Weights of a small mixture-of-experts language model, trained from scratch on English Wikipedia: 96 experts in each of 13 layers, 6675 steps.
Below are experts of layer 3 (counted from 0) of a mixture-of-experts language model. Rows are named router (the router's row for the expert), gate (a neuron's input weights, with its number), up (a neuron's input weights, with its number), down (a neuron's output weights, with its number) and show model dimensions 64-127. Each number is 50 + 15 x the weight over its row's rms, rounded and kept within 0 to 99.
After each expert's rows: a language model's description of what the expert responds to; "comes after" lists some tokens at least twice as common just before its tokens as in all text. This comes from a sample of Wikipedia text that the model never trained on. Tokens count by the router's weight.

# expert 23
router:45 23 36 41 31 49 28 72 60 18 53 50 64 36 32 71 66 35 71 39 73 10 62 51 55 49 38 78 56 64 56 62 61 56 68 39 34 78 52 74 61 43 66 43 58 28 54 58 62 64 52 52 37 45 66 38 26 61 79 54 49 67 53 41
gate1:42 49 68 61 74 44 38 43 61 37 48 35 60 56 34 65 30 48 34 31 79 35 45 57 37 43 51 59 43 39 58 62 70 63 44 29 40 23 34 48 65 24 31 50 50 53 45 53 59 48 60 84 37 31 25 58 66 23 45 84 39 42 49 69
up1:43 39 65 49 75 83 66 44 47 70 65 54 37 70 29 82 43 32 37 49 52 46 54 37 55 33 43 57 56 39 39 42 33 22 57 54 50 69 22 47 21 42 58 42 39 41 41 39 38 53 54 87 49 59 70 40 51 62 46 53 42 34 98 65
down1:44 57 48 51 45 69 40 46 26 24 47 25 30 49 36 61 38 67 67 53 58 63 55 38 61 28 41 26 45 38 59 25 37 59 27 32 69 58 72 50 25 65 57 39 64 35 36 61 41 55 37 41 42 28 50 72 44 66 44 60 38 29 57 27
Stem pieces like end, all, art, reat, row, ild after an opening consonant, as in spending, Weekend, narrowly, taught, wall.
comes after: " c", " t", " w", " g", " W", " sp"

# expert 55
router:67 69 45 35 66 26 42 41 21 37 34 34 57 27 72 29 47 49 14 49 47 56 15 76 34 55 52 65 71 54 54 26 59 26 57 86 65 38 56 38 18 60 34 56 58 47 41 51 70 62 42 56 50 60 56 75 31 30 49 41 42 32 52 32
gate4:39 63 53 42 57 41 46 62 55 49 34 93 55 35 56 59 43 22 58 66 51 39 42 47 44 27 47 45 47 47 57 53 61 54 54 24 47 53 36 70 35 61 47 10 57 46 52 24 48 54 48 47 46 31 73 50 44 47 75 40 66 42 46 77
up4:61 45 55 59 66 60 65 39 41 34 71 28 57 55 40 45 45 41 61 57 12 33 44 66 41 75 54 50 35 41 44 49 47 58 48 16 31 69 36 43 28 40 58 50 74 65 60 33 51 34 64 76 51 67 48 45 54 38 68 42 59 54 40 63
down4:28 44 63 41 67 45 40 81 50 23 49 66 52 50 44 56 60 65 25 49 56 53 67 54 27 57 49 52 36 89 42 63 44 53 45 29 84 47 55 25 91 49 55 52 26 69 44 38 61 31 86 35 41 60 69 58 54 77 43 50 55 82 33 46
Digit pieces of years and numbers, especially after en dashes in ranges like 2019–20, COVID-19, 1920s, and times in tables.
comes after: "–", "1", "–19", "-", "2", " (19"

# expert 45
router:33 50 60 23 55 63 43 32 27 70 41 29 55 78 54 42 59 38 70 63 45 52 37 62 65 39 51 70 48 29 60 38 40 14 30 27 23 45 31 42 36 46 52 58 48 20 23 51 29 43 34 47 69 42 51 51 39 36 51 37 52 70 48 34
gate0:52 64 69 54 49 58 47 49 28 22 50 65 77 48 53 44 33 70 63 65 22 63 55 47 52 53 54 61 50 42 53 61 53 13 53 47 70 56 31 61 74 58 86 35 54 54 70 71 33 55 32 42 36 41 64 53 36 66 24 68 51 71 46 43
up0:46 52 53 60 46 45 69 56 50 39 39 50 55 54 51 49 36 28 77 23 25 46 47 69 30 35 70 46 60 47 35 48 69 47 51 51 36 63 28 35 49 49 18 68 43 63 55 38 70 59 23 50 46 43 53 73 58 28 39 59 61 51 53 69
down0:49 60 53 66 58 44 60 54 38 72 35 37 43 65 22 33 61 32 63 38 54 61 44 27 82 64 61 56 62 31 47 31 28 24 58 62 32 59 56 34 54 26 55 23 58 47 43 51 52 67 24 71 53 38 68 53 39 47 52 51 63 46 61 65
Single-letter o pieces inside or ending words and names, such as ho-o-f, ro-o-f, to-o, Lo-o-e, B-o-etsch.
comes after: "o", "ide", "ag", "ad", "==", " J"

# expert 35
router:56 46 49 57 23 37 73 30 72 41 55 50 69 34 48 23 69 57 34 61 56 52 43 62 64 46 22 59 11 47 32 74 66 71 64 30 41 76 36 75 46 53 64 50 59 45 67 53 45 62 63 53 54 59 46 41 58 56 48 75 45 59 40 41
gate0:47 54 53 18 41 57 58 61 86 43 40 49 40 22 40 43 61 29 63 56 49 51 23 67 58 32 22 48 58 40 56 52 51 69 48 12 62 47 46 52 39 67 54 37 40 43 43 56 54 40 62 67 64 42 31 61 82 51 49 71 32 47 59 42
up0:69 54 47 23 63 58 52 60 77 74 34 56 36 66 50 60 71 37 40 45 74 37 47 44 53 43 45 58 67 54 46 41 47 61 59 50 48 65 87 27 57 50 61 67 52 40 54 34 33 54 20 85 32 46 38 66 46 35 39 75 69 45 35 39
down0:29 34 61 51 63 51 25 44 25 35 56 47 56 44 42 30 44 48 47 56 29 71 65 53 31 40 36 52 50 40 62 60 65 36 65 48 58 60 63 48 49 39 46 47 75 24 58 47 33 70 27 40 47 60 22 61 58 55 49 45 41 43 51 37
Prepositions and linking words after participles or verbs, above all as and in, as in seen as, known as, founded in, including by.
comes after: "ed", " as", " known", " such", "ated", "s"

# expert 31
router:37 36 31 53 41 43 30 67 31 39 42 17 57 26 57 25 36 29 59 36 59 42 52 38 49 45 46 25 66 43 72 57 44 25 39 43 30 76 61 63 63 38 26 41 63 58 77 52 52 37 37 68 52 45 70 52 51 71 54 50 58 65 29 45
gate2:66 60 52 31 57 47 27 42 69 39 52 24 52 32 69 47 30 75 82 25 47 74 46 39 57 44 42 57 42 48 54 61 59 51 64 52 67 45 47 49 40 37 59 56 35 42 46 47 49 57 49 40 51 67 58 55 28 77 58 63 53 68 65 50
up2:44 49 43 42 43 62 39 49 68 64 50 38 46 41 52 46 70 47 40 62 47 27 49 76 63 41 93 43 22 57 49 10 41 63 48 66 66 50 79 67 31 46 63 44 49 23 55 48 44 66 47 45 55 35 69 53 51 75 45 50 53 72 74 29
down2:58 48 37 76 63 11 31 46 38 45 56 80 41 61 60 43 38 58 29 54 54 34 40 70 07 65 61 81 63 48 54 52 36 51 57 61 49 68 50 55 19 68 62 52 72 32 49 42 58 34 48 36 66 36 43 82 64 71 58 35 62 69 48 28
Middle and end pieces of Latinate words, mostly ent, ac, enc, epend, as in reminisc-ent, docum-ent-ary, Experim-ent-al, Parl-iam-ent.
comes after: "ent", "ac", "c", "epend", "fer", "im"

# expert 24
router:41 35 69 81 48 45 35 38 33 46 41 46 70 59 60 50 65 43 46 67 49 58 60 54 29 48 82 69 44 69 73 36 54 82 32 34 58 26 53 79 57 57 41 50 39 33 38 54 51 40 40 43 74 70 58 37 33 38 55 33 40 47 30 30
gate1:42 62 47 19 41 03 56 41 47 71 45 50 70 41 45 33 66 65 53 60 44 40 42 55 37 73 20 47 22 54 40 47 65 36 77 32 31 62 35 66 43 60 81 31 54 46 48 47 51 68 19 61 55 56 41 40 52 66 26 41 53 69 40 16
up1:74 43 39 32 52 47 50 43 47 49 50 33 60 66 36 55 39 56 23 37 50 46 43 40 47 53 61 26 21 63 41 49 48 75 67 49 71 61 38 35 23 20 56 10 51 54 31 27 74 39 49 51 57 27 65 55 77 51 58 60 54 54 72 39
down1:38 41 33 62 52 37 50 75 50 59 33 31 42 47 16 81 33 30 67 39 67 43 48 39 21 66 38 38 49 50 55 37 49 23 32 38 52 54 40 28 91 41 29 68 63 43 84 56 41 45 30 64 55 64 37 61 47 55 67 42 35 61 48 71
Word-internal os and op fragments, as in diagn-os-is, Philos-op-hy, L-os Angeles, Encicl-op-edia, and Pos in tables.
comes after: "os", "op", " P", " p", " cl", "p"

# expert 51
router:54 68 74 33 59 48 45 48 23 31 66 42 45 37 68 57 68 76 32 64 37 40 66 74 50 62 67 24 28 80 73 49 61 45 31 53 47 37 48 35 46 62 47 38 77 54 34 66 35 49 49 36 43 55 53 72 51 43 31 49 37 61 69 32
gate4:15 55 45 44 56 57 58 57 27 39 53 60 53 48 55 69 49 66 31 51 40 29 56 68 55 58 59 52 44 49 52 40 30 42 66 63 66 46 29 69 08 72 52 43 49 48 41 82 71 75 71 74 74 29 40 61 38 41 35 56 46 28 91 73
up4:53 71 60 40 61 47 69 58 34 72 38 52 47 44 74 48 31 67 23 55 38 42 43 52 38 58 33 61 40 65 23 38 25 51 69 32 73 49 27 60 53 46 60 44 55 64 24 88 45 49 59 41 41 43 48 55 56 26 69 76 54 54 38 61
down4:56 34 46 47 48 73 90 57 50 42 28 51 45 58 66 68 24 39 20 41 53 46 56 18 44 60 49 49 47 54 45 21 60 30 42 31 40 33 62 43 69 47 43 34 65 63 66 53 32 76 69 68 68 30 64 55 33 38 66 45 56 44 58 72
Slashes in URLs and tables, as in http:/-/, Coupe/Cabrio, plus symbols such as minus, plus and hash.
comes after: "/", " |", " /", "-", " and", " ("

# expert 36
router:31 39 65 47 55 28 45 78 46 30 47 58 32 67 39 23 47 59 54 30 51 18 55 43 65 48 29 69 60 59 39 35 55 41 57 38 74 44 62 49 65 67 52 43 41 34 53 34 62 62 88 55 31 52 37 35 45 25 46 61 35 58 37 62
gate0:34 32 59 54 31 44 13 53 48 59 68 54 43 45 40 69 59 39 31 42 50 68 54 46 51 41 64 62 56 29 46 54 34 46 57 48 40 57 51 53 41 53 52 76 38 33 64 64 56 37 56 56 77 50 66 45 62 51 38 36 25 42 64 40
up0:64 29 35 68 79 62 39 68 53 59 45 18 41 43 57 46 69 56 48 47 46 36 35 35 74 91 63 48 62 37 49 58 53 34 57 52 30 43 37 69 44 74 64 54 49 37 29 47 55 44 65 65 51 34 36 35 40 29 59 54 60 24 64 75
down0:49 39 57 57 67 67 30 41 44 69 31 36 31 62 59 46 47 33 48 50 65 56 52 52 55 39 68 54 49 48 59 60 65 48 75 63 49 45 67 61 52 31 31 48 70 22 94 66 35 39 51 33 49 47 74 56 52 57 28 40 80 30 55 62
Frequent whole-word nouns such as number, name, team, season, University, School, League, Party, often after the or a.
comes after: " the", " a", " c", " C", " Min", " first"

# expert 12
router:72 43 38 30 58 45 32 62 22 30 49 31 53 49 72 50 42 57 17 60 26 52 27 71 51 42 57 48 52 50 31 44 42 53 36 21 66 38 51 41 68 62 57 58 47 62 60 33 55 71 46 62 68 19 59 41 40 58 38 50 39 49 70 39
gate4:66 49 42 49 37 59 50 68 10 54 46 57 66 90 52 38 34 53 34 56 33 52 52 74 29 71 30 50 37 25 33 35 72 41 76 76 35 84 40 62 51 70 38 24 48 74 69 57 57 37 53 15 64 44 39 52 31 59 50 40 41 48 69 32
up4:76 44 56 68 50 61 42 70 43 37 57 40 28 55 56 32 48 62 51 73 45 45 68 67 53 62 52 51 42 41 60 53 61 52 75 28 72 46 44 73 31 54 33 21 71 61 43 68 24 45 62 40 33 70 49 59 38 43 43 56 38 57 69 58
down4:23 33 66 46 54 28 44 42 44 86 36 70 26 66 71 43 59 41 70 48 28 51 60 33 33 47 44 43 31 37 38 47 88 51 56 60 60 30 56 50 56 33 64 65 57 68 47 93 49 60 40 51 61 41 28 45 52 61 35 52 51 64 31 74
Digits and decimal pieces (.3, .8) inside numbers in tables, climate data, census figures and percentages, e.g. 16.6%, 27.4.
comes after: "1", "3", "4", "2", "5", "0"

# expert 41
router:55 53 44 69 53 63 32 36 56 48 43 54 30 64 58 49 70 37 69 46 79 30 47 41 54 63 61 29 60 30 53 47 45 56 60 46 49 52 51 51 48 23 39 61 67 75 96 47 55 71 21 52 69 61 60 60 49 76 58 21 77 43 24 80
gate4:55 44 61 64 39 59 47 67 39 51 60 37 30 60 45 58 43 49 51 52 53 34 12 27 35 77 58 25 57 40 47 59 31 68 57 23 65 47 53 46 64 61 50 47 58 51 49 48 54 22 61 43 75 86 60 50 62 38 30 46 47 54 61 49
up4:24 64 67 35 43 40 22 46 64 57 33 57 35 30 55 51 40 51 40 61 55 66 70 67 57 63 24 42 43 51 31 58 35 59 58 31 23 57 51 53 40 70 48 45 91 52 55 63 44 28 42 69 42 53 50 43 59 45 40 54 29 64 54 61
down4:63 46 41 52 20 46 45 41 46 42 26 57 58 44 38 51 51 45 49 33 34 59 41 60 52 41 21 64 34 38 59 31 91 39 50 52 41 43 33 61 61 38 48 32 38 45 31 53 47 64 79 56 64 61 51 48 66 63 38 41 41 70 50 38
Word-middle pieces like ern, erm, ret, iber, ober following an initial consonant, as in Vernon, modernize, Terminology, uncertainty, often in names.
comes after: " V", " R", " L", "el", "ern", " v"

# expert 40
router:34 57 63 60 59 52 71 54 26 37 45 74 62 61 62 34 28 44 43 47 74 61 08 61 69 78 28 46 37 50 41 72 58 49 68 45 77 31 39 47 53 54 67 59 69 58 48 44 15 60 43 46 45 52 51 45 48 22 48 89 67 68 23 57
gate2:46 52 48 35 60 20 48 50 61 46 20 56 32 28 37 59 47 48 72 63 17 60 45 48 52 45 41 28 45 71 43 76 46 58 63 22 54 58 47 44 70 74 35 54 55 62 50 27 49 47 25 43 32 41 67 43 41 37 38 47 47 50 64 47
up2:64 59 66 73 56 55 62 50 44 44 48 53 44 41 30 30 30 22 50 68 41 66 47 31 58 37 61 60 35 59 58 51 45 42 37 50 41 51 47 54 47 57 72 40 63 19 31 54 73 53 42 57 39 68 53 30 19 76 53 35 43 58 53 82
down2:57 58 22 30 42 57 44 55 44 85 45 38 61 45 63 33 44 73 65 59 25 23 35 48 19 50 72 56 32 55 59 42 50 70 32 58 59 65 55 43 26 47 78 55 60 32 73 33 16 67 29 29 65 41 46 47 50 57 08 45 49 47 39 31
Infobox field names and their colons in dash lists, such as Gen-eral, Gen-us, Gen-res, "Produced by:", "Phylum:", and table header rows.
comes after: "-", " Gen", "ed", "\n", ":", " Count"